Weights of a small mixture-of-experts language model, trained from scratch on English Wikipedia: 39.1M parameters.
Below are experts of layer 3 (counted from 0) of a mixture-of-experts language model. Rows are named router (the router's row for the expert) and show model dimensions 0-255. Each number is 50 + 10 x the weight over its row's rms, rounded and kept within 0 to 99.
Before each expert's rows: "gets" lists some tokens that make up at least twice as much of what it gets as of all text. This comes from a sample of Wikipedia text that the model never trained on. Tokens count by the router's weight.

# expert 50
gets: "\n", " T", " H", " f", " F", " P"
router:50 51 72 53 46 37 71 71 48 45 60 53 44 41 37 49 38 46 49 47 62 41 56 55 59 46 59 43 53 47 59 49 59 58 34 58 59 45 48 42 51 56 51 63 56 39 35 51 52 40 43 48 64 59 54 54 54 52 29 66 47 68 47 65 63 26 62 56 53 67 56 56 57 60 40 29 81 39 36 38 59 53 47 37 48 39 54 56 41 58 53 61 60 52 39 40 51 44 51 63 63 45 32 59 43 46 42 37 41 57 41 42 48 27 40 48 70 46 63 54 55 28 47 50 48 51 43 32 45 31 58 59 50 41 38 46 53 50 43 55 42 58 45 50 31 55 41 63 47 44 50 43 36 37 41 47 53 53 66 28 45 32 51 62 42 49 55 47 46 49 49 49 49 64 43 61 55 45 48 32 38 37 63 58 57 28 57 37 39 41 40 43 35 36 40 51 54 50 55 54 59 64 51 37 50 33 30 46 47 59 55 40 52 61 44 46 53 31 52 31 52 49 59 38 54 32 38 36 54 58 63 58 68 68 48 53 52 36 57 49 43 44 44 55 54 43 59 48 60 30 53 50 35 45 53 55

# expert 64
gets: " the", " his", " The", " their", " its", "The"
router:63 49 75 46 37 35 56 67 56 33 52 42 43 38 25 53 63 59 48 37 50 63 37 62 53 48 54 51 53 54 58 35 63 53 51 68 54 38 65 48 54 73 52 61 39 45 32 62 55 67 47 40 56 47 60 43 47 45 30 46 52 37 57 51 64 52 62 41 56 49 44 43 58 51 51 62 50 36 41 35 54 78 51 53 51 43 54 45 39 43 43 53 67 42 37 48 60 56 58 47 39 36 58 54 60 56 43 30 28 62 52 39 57 43 40 60 47 65 47 55 57 37 57 48 53 42 74 52 63 44 56 57 46 57 56 44 32 46 46 66 39 56 39 50 48 44 49 50 47 35 48 44 45 51 45 66 50 46 58 39 49 57 60 56 64 41 36 55 37 40 49 58 54 51 46 55 51 42 57 37 20 72 41 54 56 51 48 40 34 46 41 50 49 38 68 47 64 37 38 51 51 59 57 44 48 44 38 72 60 51 33 42 65 52 51 52 44 42 52 48 38 52 57 44 45 52 46 28 67 52 49 61 54 58 70 45 39 56 35 55 51 26 35 56 66 55 49 53 57 51 52 52 30 50 49 56

# expert 57
gets: " |", " and", "|", ")", "ut", "ch"
router:53 49 65 54 54 52 75 40 38 37 58 49 41 42 31 42 45 47 49 39 52 47 61 48 63 57 38 48 46 56 44 52 50 61 52 44 43 42 40 40 62 65 35 58 49 55 47 50 49 59 42 47 39 55 37 41 58 42 44 45 52 61 54 43 42 42 70 70 41 41 64 57 45 68 41 60 51 46 36 36 42 67 75 27 54 40 34 63 51 40 54 52 65 43 33 56 57 56 52 42 44 21 35 53 47 55 45 46 49 61 56 44 32 62 49 45 51 47 42 57 36 52 50 49 43 44 45 48 51 35 54 41 55 73 42 32 42 61 29 55 48 48 37 56 64 38 47 44 60 41 48 44 49 50 41 47 47 43 45 45 42 58 62 61 46 36 61 66 51 51 35 67 58 52 59 43 44 25 47 46 49 48 35 60 56 31 50 31 55 45 52 62 51 53 47 62 57 39 43 51 69 32 30 42 43 46 43 44 51 48 53 56 38 66 56 28 62 48 29 61 30 66 51 52 63 66 40 54 49 43 48 61 44 56 65 56 50 36 46 54 54 47 53 56 68 35 57 50 54 35 44 47 64 42 40 48

# expert 74
gets: " |", " \"", " (", " United", " St", " –"
router:63 53 49 55 53 43 39 51 49 52 63 61 50 59 31 37 50 52 27 41 52 67 57 48 66 53 42 55 51 41 67 40 67 45 31 62 55 59 45 38 45 55 41 41 38 38 44 40 39 48 41 45 45 58 53 49 57 53 44 28 51 39 51 52 41 45 56 56 58 36 56 45 48 45 44 33 44 73 39 48 49 58 71 41 43 46 43 37 45 44 59 50 54 54 50 54 62 39 68 42 67 39 45 58 48 36 57 34 34 72 39 40 49 34 43 47 57 31 58 59 60 45 50 45 56 59 80 66 65 36 61 48 60 23 45 23 40 54 42 39 59 39 59 52 45 32 44 71 54 53 57 53 64 59 39 48 59 53 38 66 57 45 48 65 47 44 48 49 52 35 48 43 49 38 44 55 61 44 37 39 43 44 35 49 52 34 32 49 55 40 46 56 42 51 55 37 55 62 53 55 36 52 73 34 54 79 54 61 56 52 41 35 56 51 63 49 45 55 59 51 42 38 39 34 57 57 42 56 47 47 66 48 38 44 49 47 45 40 56 50 37 39 44 55 67 57 44 50 48 37 51 52 48 55 49 50

# expert 55
gets: " |", "|", " V", " when", " Z", " f"
router:55 37 57 76 50 37 57 65 44 40 48 35 43 53 57 71 40 44 44 38 61 55 50 33 47 58 54 45 47 46 70 40 77 61 40 54 57 50 56 69 59 60 41 48 52 58 44 46 49 58 56 61 52 55 43 47 55 39 54 49 60 47 46 50 55 43 45 53 47 62 46 58 55 45 43 52 57 62 39 48 57 61 61 43 56 50 67 54 46 36 58 42 57 32 58 51 51 48 60 47 49 44 42 46 39 50 43 62 36 46 58 42 56 55 51 44 48 47 60 40 55 44 48 53 53 59 48 39 67 33 49 26 51 38 46 41 53 53 43 54 58 48 31 43 52 32 33 34 44 50 29 49 45 36 35 48 51 54 50 29 57 49 47 51 68 46 66 42 56 30 23 56 53 58 78 40 57 55 50 45 46 47 44 59 62 38 30 37 43 42 54 51 47 71 61 47 29 38 69 48 52 37 45 57 49 33 56 69 47 48 53 57 67 46 66 50 39 44 37 36 46 45 38 65 53 40 45 55 44 43 45 55 39 67 29 56 66 43 32 32 38 53 54 53 71 46 60 66 54 46 56 47 49 42 37 57

# expert 73
gets: " the", " The", "The", " their", " his", " its"
router:68 45 66 50 31 49 42 68 38 32 51 41 51 46 40 58 34 32 71 56 50 58 61 50 56 38 54 42 65 53 64 50 44 41 37 65 60 54 60 42 42 66 49 57 46 63 40 38 41 47 47 44 58 46 38 63 55 44 62 54 59 35 55 43 56 31 56 41 51 39 58 45 41 64 43 71 29 57 42 31 36 47 44 58 52 55 52 56 54 64 48 35 45 38 57 49 56 52 64 47 46 43 36 41 69 43 50 39 41 75 55 44 51 41 45 52 66 59 50 64 47 51 61 48 62 50 47 47 63 47 41 43 64 60 58 51 38 54 48 61 51 47 42 61 51 23 50 63 31 37 53 40 52 44 59 58 58 67 49 34 47 61 64 58 62 44 33 46 43 41 46 38 49 42 61 63 44 59 43 29 21 66 49 52 57 44 37 37 56 60 34 42 47 40 46 48 56 47 62 60 44 61 44 31 41 59 48 52 54 61 45 52 52 57 52 42 62 37 49 55 48 69 52 61 72 48 48 44 59 60 54 48 42 56 61 58 51 56 36 54 62 40 51 58 52 60 62 43 51 44 65 53 40 50 41 68

# expert 47
gets: " that", " which", " and", " S", " who", " "
router:48 51 54 52 48 61 46 63 43 42 38 47 42 53 34 45 48 52 40 50 52 42 77 60 51 68 59 65 41 59 63 58 64 66 36 61 53 42 56 48 67 64 36 53 51 53 52 46 37 57 49 50 59 55 34 46 53 39 33 41 44 57 44 61 54 48 66 52 60 51 63 31 50 56 41 59 55 54 50 30 53 51 49 47 45 41 56 56 31 47 52 69 49 51 48 46 54 59 59 59 47 50 53 46 53 55 32 47 24 68 60 55 58 40 39 50 49 54 41 60 53 30 50 52 55 46 57 54 56 48 49 39 61 58 54 49 35 52 59 47 44 54 47 54 62 34 42 63 27 45 62 57 66 18 54 50 63 58 62 38 49 55 59 67 54 39 63 57 45 58 53 34 47 32 72 49 48 40 45 35 38 36 44 61 57 37 52 45 54 46 53 34 51 51 56 37 56 43 41 51 38 28 41 55 55 62 42 26 56 53 61 70 47 46 55 58 35 56 40 48 46 60 50 55 64 43 35 53 48 63 53 37 37 41 24 42 73 38 50 41 42 45 53 71 69 57 52 45 44 40 40 59 44 55 57 54

# expert 67
gets: " the", " but", "The", " it", " he", " K"
router:55 53 55 64 45 57 55 53 48 43 54 38 51 37 56 61 47 39 34 70 57 55 46 79 58 41 49 50 53 31 56 34 50 58 46 48 41 62 57 41 39 56 40 55 38 49 41 48 40 59 68 77 40 49 34 62 57 48 37 33 49 51 44 45 50 34 48 43 52 54 48 38 43 44 49 52 67 49 45 50 50 69 72 43 32 34 38 53 45 42 62 41 59 29 44 30 50 58 45 39 69 42 52 38 64 45 44 33 64 62 29 47 57 37 52 47 62 59 49 33 46 46 52 37 48 49 46 48 67 61 41 36 54 51 47 41 52 50 39 46 57 42 46 56 46 48 45 36 38 47 60 52 51 31 47 42 55 33 38 43 35 60 57 46 40 47 37 49 46 59 39 34 45 46 66 46 51 50 33 41 35 39 41 49 61 50 47 38 47 55 54 41 47 48 44 63 61 38 52 66 51 58 43 42 50 53 57 64 65 57 51 57 45 38 71 32 43 58 54 24 46 39 57 56 60 61 36 38 42 57 52 68 48 66 51 46 67 45 46 52 41 47 42 61 73 37 45 48 44 31 65 55 43 57 53 58

# expert 15
gets: "-", ":", " |", "|", " ", " of"
router:54 43 51 49 54 50 43 60 40 38 53 55 51 40 49 52 51 60 49 48 48 51 53 50 56 52 35 59 48 48 49 42 58 67 50 48 32 51 65 42 48 47 39 56 46 56 40 54 63 54 49 46 57 61 31 41 68 54 44 54 58 36 54 53 55 50 30 63 57 32 43 49 43 46 41 40 40 45 46 41 52 38 61 43 54 39 61 38 52 41 63 33 61 47 51 50 36 32 54 46 58 27 31 52 51 56 47 32 48 46 38 35 45 63 44 46 46 60 52 61 71 37 69 35 47 53 54 73 73 48 59 39 58 53 57 48 44 61 49 31 50 48 53 47 51 36 45 64 46 45 51 47 46 43 43 56 51 60 52 37 55 56 49 41 61 48 34 32 36 39 39 46 57 56 67 50 44 71 37 46 40 67 43 63 60 36 32 35 67 54 59 35 57 51 56 53 63 54 42 45 54 45 34 20 57 43 59 61 58 62 60 63 35 58 65 60 56 55 42 28 43 42 63 54 43 49 52 40 45 38 71 47 28 56 56 35 71 61 44 45 54 38 44 57 72 53 65 48 56 34 59 46 58 60 56 59

# expert 6
gets: "-", " A", " W", " P", " D", " G"
router:41 48 54 49 50 47 62 46 39 50 48 39 54 53 48 47 42 41 39 31 40 64 50 41 54 46 64 59 61 38 64 47 65 46 44 49 61 49 60 53 54 58 22 29 35 55 30 44 59 49 39 48 45 50 44 54 74 37 49 47 56 51 41 42 40 30 75 67 46 40 25 46 68 58 29 44 46 45 39 32 71 50 67 30 37 43 40 53 48 47 62 44 43 50 68 51 52 25 62 47 55 50 24 47 56 53 39 39 39 71 64 46 48 48 38 57 57 43 67 49 49 40 44 41 56 32 59 48 47 51 38 40 49 45 36 46 49 54 35 41 50 54 55 52 46 39 53 65 39 38 29 44 42 38 68 47 63 53 41 44 47 63 35 57 42 45 52 53 39 52 48 52 50 65 67 61 49 56 36 41 35 52 57 65 50 40 44 39 49 48 45 52 58 57 44 48 54 50 56 69 48 51 51 45 44 67 52 55 53 59 56 57 52 42 61 39 46 61 48 35 54 59 55 49 51 41 49 59 57 53 48 54 54 41 32 45 47 37 48 53 59 45 49 42 62 47 48 46 49 24 69 62 49 39 41 71

# expert 22
gets: " in", " by", " In", "In", " with", " from"
router:43 54 62 56 61 29 55 37 39 35 57 39 41 48 58 52 37 81 49 47 51 49 57 34 60 55 40 43 71 39 61 35 56 51 32 63 44 46 55 41 55 59 28 50 44 47 40 44 46 64 51 58 45 67 46 55 58 49 40 36 36 48 50 59 44 47 47 35 56 52 41 48 34 61 44 43 49 55 32 34 65 51 60 44 50 51 46 51 42 47 59 32 66 40 37 30 58 59 61 55 47 42 43 51 45 50 32 37 53 62 42 40 41 65 27 47 64 52 59 47 59 30 56 43 53 50 36 37 62 41 47 50 45 57 41 50 68 61 36 36 48 61 58 41 52 49 46 63 40 48 42 43 53 50 51 51 51 46 49 54 39 64 51 55 54 49 47 53 51 63 44 52 40 68 42 36 56 51 47 40 43 49 42 50 54 56 48 39 41 49 47 70 54 49 47 42 44 48 34 47 58 43 49 34 64 45 53 48 54 57 36 43 45 65 71 52 56 62 48 43 60 53 64 44 55 63 47 39 41 67 49 52 38 49 29 57 66 27 30 43 45 52 30 64 67 45 52 28 54 43 82 40 46 49 42 51

# expert 31
gets: ",", " in", "a,", "s,", "e,", "),"
router:47 52 46 55 55 53 69 53 43 27 49 52 41 38 52 48 43 46 44 69 44 51 57 44 62 43 46 49 68 53 42 51 64 50 43 60 45 50 58 37 39 65 39 28 42 30 40 65 35 68 52 55 61 74 36 47 45 41 38 58 57 57 64 34 28 51 55 39 57 35 44 65 48 52 46 66 57 55 29 38 76 60 50 53 51 41 54 63 53 43 48 46 45 42 53 58 62 47 62 47 53 44 28 55 58 62 47 52 50 60 46 40 52 54 49 57 60 44 50 45 50 56 70 48 66 53 42 61 61 45 51 46 49 51 42 42 53 65 64 52 57 55 50 48 40 41 38 60 37 50 57 56 55 36 41 56 51 39 61 39 50 60 54 54 44 63 49 42 47 56 43 45 41 45 57 43 40 37 59 46 36 68 50 65 52 31 53 42 44 49 41 25 44 48 55 45 55 50 59 43 69 50 35 33 65 57 52 45 69 75 53 50 64 54 64 40 46 41 42 42 28 54 67 49 57 39 55 46 57 63 50 55 37 67 70 36 60 57 55 56 53 39 72 58 74 42 51 39 57 45 49 61 55 47 49 46